config = dict(
    num_hidden_layers=17,
    hidden_size=96,
    n_experts=128,
    experts_per_token=6,
    d_expert=32,
    d_shared_expert=0,
    hidden_act='geglu',
    moe_layers=[0, 1, 2, 3, 4, 5, 6, 7, 8, 9, 10, 11, 12, 13, 14, 15, 16],
    router_score='softmax',
    normalize_top_k=False,
    routed_scale=4.62,
    balance_loss=0.0169,
    balance_bias=False,
    router_z_loss=0.001,
    router_bias=True,
    init_std_router=0.0104,
    lr_router=0.00104,
    num_attention_heads=3,
    num_key_value_heads=3,
    head_dim=32,
    vocab_size=4882,
    norm='rmsnorm',
    norm_place='peri',
    norm_eps=1e-06,
    positions='rope',
    rope_theta=80400.0,
    rope_fraction=1.0,
    qk_norm=False,
    attn_scale=0.177,
    tie_word_embeddings=True,
    parallel_block=False,
    extras=['capped logits'],
    init='trunc',
    init_std_qkv=0.0514,
    init_std_o=0.00882,
    init_std_up=0.0514,
    init_std_down=0.00623,
    init_out_by_depth=True,
    optimizer='soap_variant',
    learning_rate=0.00685,
    lr_mult_qkv=0.4,
    lr_mult_o=0.694,
    beta1=0.95,
    beta2=0.98,
    lr_head=0.011,
    max_grad_norm=0.5,
    warmup_steps=200,
    schedule='wsd',
    decay_fraction=1.0,
    decay_shape='cos',
    final_lr_fraction=0.0,
    batch_tokens=[65536, 131072, 196608],
    max_seq_len=256,
    doc_mask=True,
    train_tokens=715100000,
    max_steps=6055,
    dataset='wikipedia_en',
)
Below are experts of layer 13 (counted from 0) of a mixture-of-experts language model. Rows are named router (the router's row for the expert), gate (a neuron's input weights, with its number), up (a neuron's input weights, with its number) and show model dimensions 0-95. Each number is 500 + 40 x the weight over its row's rms, rounded and kept within 0 to 999. Numbers have three digits each.
Before each expert's rows: a language model's description of what the expert responds to. This comes from a sample of Wikipedia text that the model never trained on.

# expert 56
What it handles: Sentence-final periods. Periods ending sentences, often followed by paragraph breaks, including ). and ." combinations, such as after a date, place or name.
router:496526563566506518503533483517561517494490463480511519546443552494473520454586458467440410504470531477531497559531539451452542489467542485499514493595521482430485548466537544518445501507624517496507450488511498536465546564518473492478489482481523461473474555541405469556551465521458502463
gate0:498544550537531592494508459530439475541525502399513438518450542487532444481532489419521523503463405462518512503483519503404487452506506478513532463556620480467458498567493474570529506479503524493519557527507455525492500510505464444505513490508542536476467474490540459521480585537465570499
up0:463449486513405545488491479538469593504508505459494549451476468506478512541507517468446522514506494442447517539464440478504556485527543495493472511480445478479550524422526456489540492447433455474500531495472442536402528437455518520505491447532459421571551562532446534492536503544456575512
gate1:453480512536460520531528485494575402418445489541447506502419528548501471500498551475494462525503543412485452469532500528520450466510519534506401496513526475493531502503512607457514567446517467504483544475547523539518520543481528539475508477471444559535514457543538418543517474500435511441
up1:486531447460500489525493507469602469557467486532554513522458539463509454471470489481558567513473477548493506500552460501468408572536416552488523557511521503545488459556506440517421567544494476475545467537441533528562496466459507487492521562436444478531457531427523476484540477521561493487
gate2:468546504560525548553488544542490515520510580478518489494447463481516472352511476467452501508480499454487496410454475420472529475481514484489499526555526490429496476505543486453519576514581478539574410539488496503500541509494448498445479417542544507559488491483469569501486508488508530499
up2:491580591543404497549486470459509574526542487478478519481501469520448431535457540514494484514565429469429487479512552449473478529530419533505516457487500467489520467399488485476474417502542457428551517559467503463503501514515507496518430489474536460488594510514434505509536499503494490478
gate3:504511599543453531518505566497470479499476448548533558550540524514487537429554527478526436474511474525522509601512486483492467508513436509536514494551546522541530477462516441516470524555560522486417450505511455475512501577410413445505491560490497454493504534477434518452492477537448497554
up3:516507483473425448525523530513513490540406446468516500535559439535467513516585559513549393470496506565474472532554435469522477548462508543521551499431550456525482496483465491496469520501535547490457474497506483442477405492451550544473493485487435484473462504529437503496473608503506519479
gate4:497507492480533498469461479465524529487463481521435468487468488445516489647523565500505556483490501447527456606600506490462476495539488469571444531530548492559518471466466438497584452552536510497519553515552485497526527488578505466516489447505508482460568457538487456502504512466447514462
up4:506501487433479518519525484575494508468500422471475524479483481493452483441536568469440553466522488501562460478593471583503454436562591551503576562453474492448552507523532477552456561527411513579493517513534526510498471490456523499491457513527525479502471552493543458489451529482492523463
gate5:499509515547483486506542501462499513511480490448492510501418536499436523467515485445460483432474483460550512593463531488483511488553516532580524537544507451516431483519566514542515429503541441528470539428544422465405612480532479474498531415535494529474520525525499457459559487472483522467
up5:508517522462516433443498487511573574559517452514380493496482470564480487368514436491521453569514488506495443542514494482487468549466479454464440468426505479518503448555514440474522438533503486572502518538448447560496501533498464438516502531490459558475500522503502475533540512481464497488
gate6:488551538501448461508550466504491512507515415408432524516483585523456449505517514451515407492498544520504516544539498529510490568464482471517499500460585469520498488487507566499471531510549487521478567513547537499482441500465567498453493424441516501429509504434442480503467497625497468523
up6:550489537534481472493428494494507466457506474576537459462421541568492499542532557456495468514491548512434539479465503511567614505520431433543500456433488523467521467486463455479561426537502464499463525519477535478507534469500525487494483489506494463602498521441541411499536541539526537461
gate7:532543512532450542542549459560554502508521516478473495501475527547438512500551482533534510430526574403540459474460616461553453533452509494474468440523490467518506503503449475528476501479511439521565452511497464527505515578520460519465564483472508483557543464467434468576507512526481549427
up7:528510505494467521495547547469556518478518496525483505560525471534504530548450492468409510461497517550507479451537462473582525432480527534560477562477488475453557493490480577458482443502550470503439411508424506485421500508531523468524483580453503567461479450469486475477551506559577557540
gate8:467544573492501457486503527495514538461504495485546512544472489545459439512516495524522533512436567504547518476462492480532509596517430537544493519528429515522518457493510545509521577488457503541454523576500486513521425451520502460526517491610489471497540503521390418520573488565448552510
up8:541518436512556556435460653491543514485475511481492541496575546487546461502476429421504510501491544492519544523557541571495452577496493484474514514526424532461506515488408476465529437538481495527539485492501483527455456506491422512564496472461520499487538529496461450514463489549472518516
gate9:457502485494455563426488488471530448489494444398503491544473543437464543513529499526500464445525499476548565521505486471511518542459553495531566477477553535459471511543626504519558531506536455497411443509512540497411517566513518498486489509493505527445505587468482493516459533534470464559
up9:495482490520497452529453549580419474559591483513485463433508529528452464539483552456492452491501581487548499444508523464546499486492443513521584517601499497504551469508500483496482513508512483540533497448456524534447507489559499537486558467530420467435470469402449427498464470516509486500
gate10:518571509475532472525496473503513490520476420521467474515487522467476454511544431593546557442487508558537489576459537497482501521471514435523507531474459516499530538516559471425505453503490545408507481442430487496428561530496449496460508417561478469529434522478537523466508447471440439468
up10:533474459500474432567538444500472557526536529527452468504471491532514485539500472466430539515613511483470524472492551481506516552492442487506472462538530419419439515522433466532410509482537524490555498453525471515497500528564497470473499437512457475540534496419527499442503556528548432442
gate11:511532496481478468443515452539491500491475382470496421560529509450490530488506524479506514501531454523522565523500527467487533496416504518537499528527523469484499501481485408523538474476511496497552459538517464586482496400527495531478589491486532382487407486482555568528511425502503538514
up11:471519507565489409533510554462549423543545487472475483531500464477523495496468480426456505480496446433549492506477525605471526438529509552522499570494535462491499528594504494480499514535467475481397503436503467514458524444467454488490503581466561473532495544503561517482583547510486483524
gate12:473517509530459521555511458442527532413592555425549478524476503482541526549476501539467512578482580473481502453605519474472570492580488520520476454517479532484494567476521545499452431494477496573457526479546505519461519516501527501578479501461500500477544506506535522471510557526431429479
up12:463476487497504538623543542537547499537480518472514448575451504517528551533533539493448513508466550436474490466592524488555581432498460530556431502519487541436534512485533482438549497480530523468460507493525480599477458561498523426521561469505539503505465530485540470471491521531520555499
gate13:492515515534498511521496534462468502545494503469453497456459521470470481404545470473478473464538553536528521467512524468565547564476372525433501492587459514450511498473552508468507600481536461456504487424508530482440539525471457441466486488427553500526541491452430503516458430491539515500
up13:467421510529542529535521420563547447512489501489504452470546497453537567474530526495493400462538510511528540476558548506425483474495518534546537420483457498444491561561453440529490462498513492525488454543511457547442437464485458560500481472493521539475488532568526467486449444485583501528
gate14:437609526519532530606472458484506485474520521494529492487515481485576502425577459481439464500473461485552462490507416382503509502502471483510461501550488537492547506427507499513475515533554496523505523458513478476534551480522449457447455528435584455462540486516462468524545453479492523541
up14:437511566439478572524491523556545454479537436496524521508525514434523537470547505589446616490515423497533502507449469482476429461526439504541485502516562441523492483519546434518480508488536556501506499461522489602507480503542468562486453450524510537483499499573517570482505479458514517491
gate15:525561534556543481467521516470509500529556531540485402485563479476564523522459402479578506438465500500473512541534508576467506506475527465446549484526431524529438475506472521472553481449504525488517480464512556479512558438539498565441431481487509526457504565513429532572487485490548538459
up15:472548467546512513503552549496485463467503469510441522532555535506527408479449518463515428500497491369432493527413499460500501531422567488521428533554455429418457478453532501461538468511559532522517482509511483491414515510474503519504459455491500505511516477580509534508472447517470481486
gate16:541504405531518505503574482535516537531455462479510463502430490476503529490562514472451443434474475543557458455434518529574508510462482524549471561516532501505477551458551490550499518503520511527422424456457574460461543555479515466466547530493559484514477552471515426510498572518421487521
up16:539566500473473506567498456449543413550499520514502520430429478375515521513495559520490541554502600477472522488452518531497540488511479491532483480503515532489457446500500520524472518486487500478493480460505587468523482560533572557526442453490459530539526507508456470423482432577512447464
gate17:525535504550505499527562484532524601489494511456486595521440488502517524509536517438422481572506483516525422487502435487529488547549582484481476522476461527504493517497503484502533502466496546517466520455531488511474549448481529533484473569539519391476539565474434504527574460563453583483
up17:534456527438559477511553431559517440533543565547487451451504483567495449475468494522512496516498491565479527420506569508476535452499433477477549460466555529519452520559542495430502527532540441502528524537568442508442531573494524528486540536474500502493453508451515540576513435493544462468
gate18:492536548502490545459520549450453518497520469534515465554501569473516369532540498473494416461433484511489524489494535423478518500432510498512472504543501470517491544561521556514476505493539476526587525445492556498439567497517431467569494449539448497443477470556547518489495486410489536473
up18:544579486522536444506520446532521497501494479523542503475548517501551499459455530492490491502521503488451604464481496586484484441525497443463453533421431545509512475378488464542497490554452518459507523499453498519494479577540542573436557433536483527583505465535534522456467506492517512480
gate19:469448523472437486466496559468424574450477469456466513524505523475474419551471546476467489548569521465487519561427528539480520582521557581543477482566493495497484464474489539525481506496529486576507500457473491579585423469460525544491448443510535480557480451521515516482510497495470466454
up19:517459522559444479501551514430508474439520439377541515548462554453508460521465542392528485509535517514526465531467510502500472598517483517491537480506469462453504529486551508482534462537507567536550468492543464490494502460525575464551442462457526496566487531590521530529473526451492523520
gate20:503556506513530505486484488551549502521482450550458528533490448491523502510587489538538604477504510442531501535534511517496470476489540466462504437504464532511523519502582538461506488564574604477531479508567478456453477476539545453579511451495458478462547505546434398539466540524454498457
up20:525476445508501484463458446542456504524494499519536568538474530494423422507555473466448476466436502533483575455519427542500482427495545539424487501501574529489533508483493504510502489504495518550554457485567527460469501461508512451490529435466429470581502525446576445522516534516530584447
gate21:494484496490485488522502478473471507520500470432435539507491589486513447513484502463515475490505622515553429581507495552504578467517492458443501528585485506471490438479507561464515519450552510442487481511459538473453389500518458503566470481454562484474559542531435511527527488545542462529
up21:512507440567467471487477455529511463513526490468476502450491451494538478502533548644478508527495539478526441481514449545536560475575552459511488491467477490439376530517478501470475536601464517514466474501442514511523561469574550499516539490470546544469471459515561511512469470514503527553
gate22:536475484511473509491499487520470513366471402520563543504448482508550516491526502438484480493466518474482452457610445455495594495487484575491527519531497523452465486497486532489474484537496479548487440477599487429476513538478497529566478480487440557472468539482548552466505442517462482532
up22:503488461573525567503532481513555510454423483498428504515401512514505466466448542455531552484461471489526525485545458470443543515490459538522544405480540530510487510483503473440464534497477488565475476501560518503496546486470548518486527426503448519636452529526568453471504553486488449504
gate23:515508544492542547543509480489497526508555473568556447516483529570467434569536487473473456562489411549455499452491607544465474547496528535554476529523461551504541474539522544576466478501455505481500524495530427500448522515495471459449472511519557450562438476560486580511505524535467537490
up23:534470532517515509454484466551441481536474560465532445483538551562479472551520570515502457465546443577517501547510497507508504443451569505468512444510473490461466582481504521453449471480508443491520512549602509499474432490562543458454457485517497458589478504599490502484506473429470476475
gate24:477470467449531469570486527589459516462492467529485478525497555535482543487574458473550482446520521521522510468504592484436446508495547422486448517580498496484479491466461621561418486467514522580459510559472489504456517580499516534539490526475497479500521454502457495487538516463432491516
up24:478490561475455471540451529444529477553474485519494515435457494405538484466521510492514497551489568521564510530485454522534501511413486549445559481479482481518487537481487468518465485437484548459556552510507398535461457503578533488504525469486498530519600473535515469407496527537519407520
gate25:516542448491508563492544478536562527454495468507466497529532484521528482440537457583435435441467560525518409474538502436489506489468552502529448529510487500479498498462507524483499475540569495431539533543548476451497543557552458427418555449453519478498473472533468584530542494501485556446
up25:480485429476535463465561472517530508506511522470428485488504511525480458570459538524504474481551552460457466478496518559479513506514542450504546524462464560457512478538489458483524530523468511518473452423546500568494532504505533501511472471451492445521528538546490352547434407597495439498
gate26:487574557475543571487514483454468514498467600480508572537522467382537503479494481539490489521531556515485474534495517467524508485489572480503497483473496594514485566430465495438553491499524549493486520445484555550478498496511544522435510544473566570524465466474591551534462542537517507529
up26:524506482477544521517422511534513463511470495534548441555516503576483426573551487511486509575547566571450550485560553504462470509537542517456510467464497553493525473504518423535540521502499477468475453496511474521457488500501523508537588380474513524506570560519571513452498458518536445508
gate27:480496551518540463474576569504583511532508562477505532536480495467485506510520464558469568488501513484481443536502505445399505568494501504530521547515513531451543540546504482480472526476503477434444469548556481510531536535524497453477476509572527388454495570523417558527499486573485449459
up27:549543424471537534487475446476456547496497453539546441480486523470537482483446463560537423545476436493458497403510536490466476491480483437543469489468459449516433481416485534476505512466388489520485564517436526489537532484456535557557444510511527513529471455534514445513560482469527512517
gate28:487463516467503503419439547457501510466548451456477515526527473499413488545547490464519547505558537475476419520533508462439532471532432446442504442512486513511572453492463526506530456453507510401402589500531436494459547513489475472471442460439518496491473486543478461524506524527469476541
up28:472535554494509536580589524511503492480513437501483561466522509580550474491473491461545514435508496492446584525510445555503430418513476439503500528463511525504447493470490477547542591495476508423492453438569478551486471509534479487499582506392533487529539516481500495470518511471541474521
gate29:556543481505538439486473487489558530473371448561550572554546465482552454508521509508507501450497520520494464573435460466514501516439557558552455505561478488498436479576535475501467504467517465542487521517484453530553462458556492516492569565534473507474496546468496495503571502476555515457
up29:529512527503489471471482546573429518558467394522475497516567470440467452496560442486572398451545503519449496535564479512478462480485536498467471509508522551518525488462557477518501500472482458559545483528598470511569492439508562552520469497487529531459521419491447465496477453476503474514
gate30:498524477527528483509537525494479495561551461453474470471426505493578530536513509491558433504485432419398550541518455580433495537445508431549531482475565512517485484491564507529432534429521486513479469431540489512492441474493543533500509502507469483470437485502514418524496557505483470573
up30:537497471502484511595502642508470556499488508517465503483461487542574539577575523466478524518477501454559514492461552524478424540486473569523475468467502490478459520477492465496452490474558509542533499462536449601477471507521530573445506432505487519463568516523522440546517481484503521550